config = dict(
    num_hidden_layers=10,
    experts_per_token=6,
    router_score='softmax',
    normalize_top_k=True,
    norm='rmsnorm',
    max_steps=6105,
)
Below are experts of layer 5 (counted from 0) of a mixture-of-experts language model. Rows are named router (the router's row for the expert) and show model dimensions 96-127. Each number is 200 + 40 x the weight over its row's rms, rounded and kept within 0 to 999.
After each expert's rows: a language model's description of what the expert responds to. This comes from a sample of Wikipedia text that the model never trained on.

# expert 62
router,281,151,203,252,202,183,219,182,236,178,226,183,202,163,166,182,210,247,168,222,201,212,231,243,194,170,208,166,186,168,246,98
Description: Plural and suffix pieces. Suffix pieces ending words, such as -ations, -ions, -ments, -es, and mid-word pieces like es in redesign.

# expert 28
router,218,246,209,131,176,209,211,166,238,291,129,162,278,138,261,214,185,215,201,243,178,248,296,172,200,247,138,243,200,209,232,234
Description: Birth dates and kin. Digits of years and dates, plus born, to and family or office words in biographical lines, e.g. "(born 1958)", "born ... to Edward".

# expert 22
router,169,185,147,174,232,226,173,145,158,199,187,158,194,218,121,151,258,177,262,224,168,234,240,232,159,223,174,262,155,133,223,195
Description: Commas and linking words. Commas and connectives like as, in, where, became, until after a place, county or university name, e.g. "New York, U.S.", "with Berdyev as".

# expert 25
router,211,215,292,240,137,172,216,207,186,241,153,152,278,222,152,237,258,172,217,186,172,177,210,235,171,186,252,260,244,218,225,264
Description: Conjunctions linking names. Conjunctions and connectors between names or phrases, like and, or, &, featuring, of, and slashes, as in Brennan and Dave Chappelle.

# expert 14
router,250,160,112,172,256,236,186,171,183,171,227,169,230,238,237,201,224,258,138,208,186,168,257,226,157,202,206,216,237,136,203,251
Description: Place and name pieces. Word pieces inside place names, ethnonyms and surnames, plus names like Henry, Saint, Francisco, e.g. Tuareg, Pulaski, Fresno.

# expert 32
router,187,204,194,151,265,223,153,257,160,177,205,224,159,197,227,179,205,245,128,231,269,193,186,172,298,197,170,92,203,205,144,181
Description: Table header labels. Column headers and label cells in wiki tables, such as Year, Season, Team, and football positions DF, MF, FW.

# expert 2
router,238,128,187,192,179,199,228,224,217,181,187,201,203,276,184,171,156,211,195,202,226,170,167,264,187,149,190,226,143,142,218,286
Description: Foreign name fragments. Inner word pieces of non-English proper names, often after a capital like K or P, e.g. Kriegsmarine, Kishore, Kucherov.

# expert 16
router,172,164,203,228,268,146,192,147,156,175,166,210,196,122,153,146,147,234,203,204,222,164,217,211,186,202,267,215,237,202,176,160
Description: Auxiliaries and adverbs. Auxiliary verbs, pronouns and adverbs after a subject in narrative prose, e.g. was, also, had, not, he, and -ly endings like repeatedly.

# expert 38
router,236,193,167,183,247,196,127,197,175,163,239,246,187,145,219,236,254,179,250,156,300,164,175,212,201,240,99,141,220,170,202,134
Description: Table number cells. Spaces, pipes and digits inside numeric table rows, especially the space before a new cell's number in league standings.

# expert 59
router,155,189,206,252,219,218,260,250,142,182,256,211,232,248,179,203,209,104,219,215,179,123,145,187,279,180,149,218,210,275,179,159
Description: Math, chemistry notation. Symbols in LaTeX math and chemical SMILES strings, such as $, _{, ^{, =, degree and prime marks, plus assorted word pieces.

# expert 29
router,210,218,104,166,201,227,186,159,272,230,250,229,217,197,219,215,236,148,169,206,229,178,233,124,169,243,222,231,218,225,247,176
Description: Sentence-ending punctuation. Periods ending sentences or initials, closing quote-plus-period, commas and parentheses closing clauses, percent signs, and connectives but and so.

# expert 46
router,168,172,239,187,183,233,209,122,218,166,189,180,178,257,228,182,201,160,237,144,231,263,203,184,260,141,217,218,214,166,148,183
Description: Inner consonant pieces. Consonant clusters in the middle of lowercase words, often technical or medical, e.g. ce-ft-riaxone, ins-ign-ia, o-st-eotomy, le-tt-ing, ph, qu.

# expert 57
router,213,166,193,186,236,255,176,152,227,139,146,144,119,239,182,123,131,230,195,171,240,198,227,166,209,167,217,253,247,210,234,201
Description: Quantifier of and conjunctions. The of after quantifiers like many or two, and clause-linking words such as where, after, during, when, because.

# expert 10
router,196,241,213,237,172,211,231,165,181,234,243,228,190,188,234,246,215,233,249,117,264,166,153,183,196,199,174,191,220,216,134,237
Description: Table pipes, copula is. Table cell separators in results and track-listing tables, plus "is" after a bold title in opening sentences, e.g. "Pušenci (/sl/) is".

# expert 26
router,179,189,182,211,129,227,233,223,205,205,227,213,238,152,194,153,210,165,242,271,279,182,175,142,149,218,280,200,151,226,145,234
Description: Verb-like noun stems. Short noun or verb stems after a or the, often taking -ing or -ed, e.g. mock, mourn, vote, train, number.

# expert 56
router,220,210,155,216,203,217,235,217,134,180,238,170,179,226,264,210,175,187,158,284,133,180,207,136,262,168,145,131,138,161,164,165
Description: Institutional modifiers. Capitalized or common modifiers after the or a naming bodies and places, e.g. General, Army, British, local, Conservative, state.

# expert 0
router,204,169,141,212,238,160,191,230,247,103,219,237,233,239,226,190,211,170,194,201,136,263,148,200,216,266,192,245,218,227,168,232
Description: Section and sentence boundaries. Line breaks, heading markers (==, ===), sentence-ending periods and opening quotation marks where a new section, sentence or quote starts, e.g. ==Career==.

# expert 40
router,177,285,180,219,243,183,244,252,194,238,222,181,256,201,219,214,97,191,234,195,179,164,178,231,219,203,135,102,239,151,241,196
Description: Word-initial stems, taxonomy. First piece of a capitalized or Latin word, often in species names and place names, e.g. Bulbophyllum grand-, Brachyramphus per-, Van-uatu, Man, Bal.

# expert 19
router,275,232,191,236,226,162,197,179,157,239,238,218,182,198,271,216,186,180,170,196,240,236,226,179,196,261,157,244,217,188,182,177
Description: Closing punctuation, table pipes. Closing parentheses, semicolons, quotes and table pipe separators ending cells or entries, as in register numbers (#69000075) and medal tables.

# expert 5
router,168,173,149,170,159,197,215,152,208,107,219,220,168,195,213,181,146,193,226,180,129,256,247,216,116,194,203,166,160,198,166,201
Description: Infobox field labels. Field names in infobox lists and table headers before a colon, such as Fields, Genus, Binomial name, Succeeded, plus coordinate second marks.

# expert 43
router,261,215,189,183,222,234,234,185,180,223,159,232,266,238,232,213,184,222,161,167,126,162,202,248,194,169,222,150,259,171,133,253
Description: Pronouns, verbs, common nouns. Sentence-level words such as is after birth dates in biographies, he, It, not, and nouns like troops, guitar, match.

# expert 47
router,154,218,228,155,183,196,172,196,213,192,190,237,190,219,217,219,260,173,140,202,240,184,175,253,251,225,242,236,191,223,160,218
Description: Line breaks and heading marks. Line breaks ending list items and paragraphs before headings, plus ==, ===, table dividers and Preceded in tables and infoboxes.

# expert 51
router,212,138,215,165,218,180,181,211,205,208,176,187,207,135,186,203,220,176,114,196,212,270,216,151,265,225,219,178,168,129,178,150
Description: Mid-word pieces, past verbs. Inner word pieces of place names and other words, like Cal-ed-onia, Ist-ig-lal, plus past-tense verbs such as won, named, established.

# expert 17
router,172,125,258,153,196,153,120,172,153,217,161,212,218,213,197,195,228,202,232,120,136,121,239,191,198,254,220,294,195,190,128,214
Description: Opening parentheses, spaces. Opening parentheses after a name or label, blank spaces in table cells, and auxiliaries has, had, have, e.g. Parks (DNP), Totals (5 entries).

# expert 20
router,197,192,246,245,194,193,215,222,156,181,175,199,184,206,176,188,175,239,284,245,170,169,213,197,167,220,111,145,218,230,195,105
Description: Common noun endings. Ends of common nouns after the or his, especially suffixes -ship, -ation, -ist, and whole nouns like film, game, life.

# expert 55
router,176,163,209,172,256,161,173,185,168,166,152,151,194,180,185,213,212,227,210,227,179,151,196,237,199,221,141,124,154,156,150,209
Description: Country and institution names. Proper nouns completing place and institution names, like States, York, India, University, Philippines, after the, United, New, of.

# expert 37
router,211,273,226,171,183,159,286,236,133,212,179,189,157,235,192,181,171,187,203,134,134,252,129,142,218,188,230,129,157,201,135,203
Description: Pieces in quoted speech. Word beginnings inside quotations, song titles and episode lists, like s, t, m, St, Sh, as in "I'm here".

# expert 3
router,196,201,150,236,211,189,253,217,173,252,211,258,228,203,182,234,81,202,163,148,88,141,238,264,166,238,160,185,244,195,248,242
Description: Name-internal word pieces. Middle and final pieces of personal names and place names, often foreign, such as ru in Daruan, ier in Włodzimierz, ville, berg.

# expert 18
router,179,238,212,176,238,232,119,147,235,232,204,256,176,193,178,198,228,220,178,194,254,179,209,248,207,123,156,209,194,203,119,160
Description: Coordinates and measurement digits. Digits and symbols inside geographic coordinates, dates and statistics, such as °, ′, ″, N/W, 33.8%, 39.5 years.

# expert 49
router,145,176,278,203,129,209,164,248,247,200,231,174,238,238,183,199,242,269,187,163,216,256,162,192,198,191,174,240,173,192,229,134
Description: Prepositions in statistics. Prepositions like to, in, from, between, near in ranges and distances, especially census age brackets such as aged 18 to 24.

# expert 21
router,206,245,190,179,162,205,227,173,162,291,193,200,232,136,167,224,238,200,291,182,193,199,259,238,174,248,167,255,219,252,259,191
Description: Taxonomy and citation punctuation. Colons after taxonomic rank labels such as Tribe: and Superfamily:, opening parentheses, and year digits following author names in species lists.

# expert 52
router,185,224,232,229,108,218,111,238,201,195,240,168,184,197,192,160,249,177,228,215,242,167,154,228,146,267,161,197,154,230,209,241
Description: Table row pipes. Pipe separators starting rows or before headers in election, sports and club tables, plus semicolons and colons in lists, e.g. "| Votes".

# expert 34
router,170,203,209,90,138,222,163,152,282,183,192,185,225,233,228,190,237,207,114,144,195,173,246,207,233,190,174,288,214,250,181,171
Description: Apostrophes and inner consonants. Apostrophes in possessives like Women's and King's, plus consonant-cluster pieces inside foreign names, e.g. Cart-ag-ena, Bron-kh-orstspruit, Hol-z-schuh.

# expert 45
router,150,226,265,222,147,180,148,151,156,171,176,113,176,193,177,199,153,134,288,167,229,298,200,166,224,205,173,168,226,184,267,140
Description: Prepositions linking nouns. Prepositions after a noun or verb that start a complement, mostly of, such as season of, evidence of, including, between, against.

# expert 33
router,248,204,233,150,218,187,206,259,286,172,199,222,273,136,222,172,213,164,208,200,227,215,161,223,179,215,180,252,251,164,243,138
Description: Year and number digits. Inner digits of years and other numbers, especially after 19 or 20, such as 20'2'4, 1'8'47, Chart (2012).

# expert 60
router,219,198,218,231,194,257,206,181,218,203,224,198,183,197,205,188,254,263,234,121,164,145,228,272,240,179,219,152,299,229,228,169
Description: Surname and place-name endings. Middle or final pieces of names and unusual words, such as Rot-ter-dam, Cot-ter, Rein-inger, anch-or, Del-iber-ate.

# expert 31
router,159,139,197,228,197,161,219,220,94,190,221,199,222,235,200,221,215,240,249,219,224,166,143,200,220,210,162,233,197,268,290,184
Description: Digits and codes. Single digits inside years, ISBNs and numbers, plus capital letter pieces in acronyms and codes, like BSR, AMI, EJ18.

# expert 50
router,169,243,198,262,208,171,173,208,184,225,194,195,208,193,161,197,211,231,185,204,293,222,212,206,207,218,124,177,207,242,225,212
Description: Table punctuation separators. Dashes, commas, colons, pipes and spaces separating entries in sports result tables and lists, e.g. 1st place, gold medalist.

# expert 27
router,229,252,209,247,166,177,267,224,127,182,251,190,213,191,220,192,207,174,203,126,84,169,240,187,190,140,229,141,161,182,168,251
Description: Music and media titles. Words in song, album and film titles and chart names, such as Billboard Hot 100, plus person names in sports and media lists.

# expert 4
router,135,216,208,272,229,254,226,228,244,156,172,170,139,183,258,211,242,112,178,301,184,235,255,177,166,245,228,205,226,120,262,264
Description: Mid-name syllable fragments. Short vowel-consonant word pieces like ad, ur, or, ar inside names and words, e.g. M-ad-onna, B-ad, Eld-or-ado, Den, Kar.

# expert 44
router,150,113,229,147,239,248,224,185,208,139,232,221,195,231,250,290,139,263,203,216,226,167,183,178,182,202,140,257,185,241,294,156
Description: Digits in numbers. Later digits of years and multi-digit numbers after other digits, e.g. the 7 in 2007, plus century and million.

# expert 54
router,192,168,250,205,218,196,193,184,179,166,139,286,137,263,169,196,173,223,209,201,233,191,166,169,150,226,266,243,312,234,203,175
Description: Verbs and verb completions. Past-tense verbs and verb endings after subjects or auxiliaries, such as released, played, received, br-ings, res-ume, plus to and that complements.

# expert 9
router,186,255,155,265,222,192,149,177,210,170,211,216,276,246,198,235,243,179,142,257,207,276,88,166,217,146,214,224,253,192,248,215
Description: List and table markers. Line-initial hyphens and pipes that start list items or table rows, plus en dashes in ranges and hyphens inside compounds like brother-in-law.

# expert 53
router,163,207,189,215,204,212,151,196,244,205,174,80,245,218,212,206,234,168,212,204,185,225,277,194,210,207,166,120,150,180,241,181
Description: Prepositions in titles. Prepositions and articles in institution and job titles, like of in Institute of, Professor of, for in Secretary for, plus political, social.

# expert 11
router,190,234,220,151,214,141,246,234,261,200,251,148,219,204,196,210,228,157,219,272,244,240,300,133,223,200,225,195,212,203,190,205
Description: Word-start and heading pieces. Line breaks before headings, section-heading words after ==, and early or middle pieces of longer words, such as arch-ip-elago, Ety-m-ology, Born.

# expert 58
router,239,248,115,203,261,262,197,224,187,233,176,181,206,212,201,202,165,192,157,194,116,175,232,197,237,185,172,185,197,150,209,224
Description: Name initial capitals. Capital letter or first piece beginning a personal or place name after a comma or title, e.g. A-igars, An-astasio, L-ühe, Ch-inatown.

# expert 23
router,231,182,270,175,149,222,178,229,255,227,194,214,138,212,176,214,148,177,235,186,241,154,190,103,143,135,243,236,144,163,181,207
Description: Semicolons and Slavic pieces. Semicolons separating list items, table pipes, line breaks in infoboxes, and letter pieces of Hungarian or Slavic names, such as Nem-z-eti, -ović, č.

# expert 6
router,208,155,179,220,240,258,129,244,124,154,186,178,129,155,228,246,165,192,138,211,213,209,205,217,209,251,136,166,203,197,190,170
Description: Digits in stats tables. Digits and blank cells in sports results, election tables and population totals, such as Total: 1,082, 3–7, | 0 |.

# expert 39
router,219,168,203,155,159,159,228,225,185,190,121,194,166,160,242,266,187,201,199,258,284,217,170,139,219,142,173,157,126,193,277,266
Description: Determiners and pronouns. Noun-phrase openers like the, his, its, this, a, and the adjective after the, such as the oldest, the new.

# expert 24
router,225,183,254,188,152,239,231,140,160,155,166,127,173,177,211,200,199,221,218,179,257,239,169,153,183,164,226,109,174,193,189,277
Description: Articles and determiners. Articles and possessives like the, a, an, his, their after prepositions or verbs, as in caught a touchdown, joined the cast.

# expert 8
router,198,191,230,224,240,239,186,168,211,173,183,162,184,211,120,213,198,216,258,283,241,213,222,204,212,248,222,253,277,195,180,195
Description: Copulas and clause commas. Forms of be (was, is, were, been) after a subject, plus commas and periods ending clauses, e.g. it was announced.

# expert 41
router,286,202,270,157,164,245,218,210,150,175,200,203,194,213,231,224,217,267,148,227,273,254,166,125,233,251,212,303,201,209,245,165
Description: Later digits and table pipes. Middle or final digits of numbers and small counts, scores and years, plus pipes between cells in sports and chart tables, e.g. 1-3.

# expert 63
router,196,204,215,212,233,163,160,159,174,163,225,210,205,148,201,161,204,186,197,140,238,166,183,246,187,254,198,188,202,254,210,206
Description: Time and place prepositions. Prepositions on, in and at before dates or places, often after launched, opened or released, such as On September 30.

# expert 35
router,250,200,242,158,197,170,175,206,227,225,225,183,268,178,205,185,246,174,278,187,289,183,196,216,194,131,153,220,156,204,216,240
Description: First digits of numbers. Leading digits of years and numbers, mostly 1 or 2, right after an opening parenthesis, space, dash or pipe, as in (1999), (2021).

# expert 1
router,128,187,162,162,181,249,235,266,118,194,279,237,193,195,221,233,146,187,172,253,188,218,165,233,253,172,299,172,231,231,234,157
Description: Word-initial capital pieces. Opening fragments of words and names, often capitals or acronyms after hyphens, parentheses or line starts, like GURTs, ECHA, CT, co, dis.

# expert 15
router,262,196,199,111,202,159,225,233,242,167,230,193,277,114,188,153,243,239,182,244,263,204,177,164,220,154,177,230,177,250,195,202
Description: Dates: months and years. Month names after In or on, and the digits and commas of the day and year that follow, such as In June 2016, September 26.

# expert 13
router,162,239,194,158,174,246,269,150,207,217,201,165,212,213,190,103,216,249,162,188,187,214,208,191,253,190,176,144,218,118,201,149
Description: Infobox field labels. Field names and headings in infoboxes and lists, like Location, Species, Born, Key people, along with line breaks and == heading markers.

# expert 30
router,226,228,225,191,190,214,149,229,269,251,219,197,149,192,195,217,185,176,191,261,182,325,168,209,183,163,250,205,181,189,111,206
Description: Heading closers and paragraph breaks. Closing == heading markers and line breaks after a finished sentence or table, e.g. ==Regular season==, end-of-paragraph newlines.

# expert 42
router,240,191,139,206,201,191,184,190,208,192,210,232,134,184,237,198,165,162,182,141,157,217,201,202,274,216,222,126,189,128,164,262
Description: Name-initial pieces. First piece of a capitalized proper name, often given names or surname starts, such as Al, David, Mol-son, Hum-phrey, Kat-yusha.

# expert 61
router,197,196,192,127,204,167,172,266,193,231,225,202,224,260,215,211,183,172,155,201,150,206,239,258,208,162,133,248,244,177,222,109
Description: Consonant pieces inside words. Mid-word or initial consonant pieces such as P, R, G, B, p, as in Flypaper, Footpath, Auschwitz, Skeeters.

# expert 12
router,216,166,173,235,227,193,252,205,179,199,191,206,194,191,155,202,99,231,213,201,117,109,273,276,187,262,135,195,204,198,209,206
Description: Proper-name word endings. Final pieces closing multi-token names of places, organizations and species, such as -ford, -ville, Holdings, Range, School, motorway.

# expert 36
router,185,154,234,199,223,157,198,145,259,261,141,234,142,186,251,227,212,199,176,270,205,244,209,159,221,169,224,174,119,214,153,190
Description: Mid-word pieces and CJK bytes. Inner fragments of words split mid-word and raw byte pieces of Chinese/Japanese characters, such as flyw-he-els, menst-ru-al, 観.

# expert 48
router,140,214,169,192,141,155,122,156,226,167,220,218,254,182,195,143,178,171,218,191,180,159,188,200,186,189,174,212,213,191,223,202
Description: Relative pronouns and function nouns. Relative pronouns after a noun phrase (that, which, who) plus common words like part, time, there, so, same.

# expert 7
router,134,181,170,264,186,178,261,188,196,176,183,266,146,154,149,214,98,214,226,198,168,175,232,238,111,226,187,212,232,219,253,174
Description: Word-final suffix pieces. Closing pieces of surnames, place names and other words, like -son, -ville, -ian, -idae, in Midlothian, Cingolani, mahogany.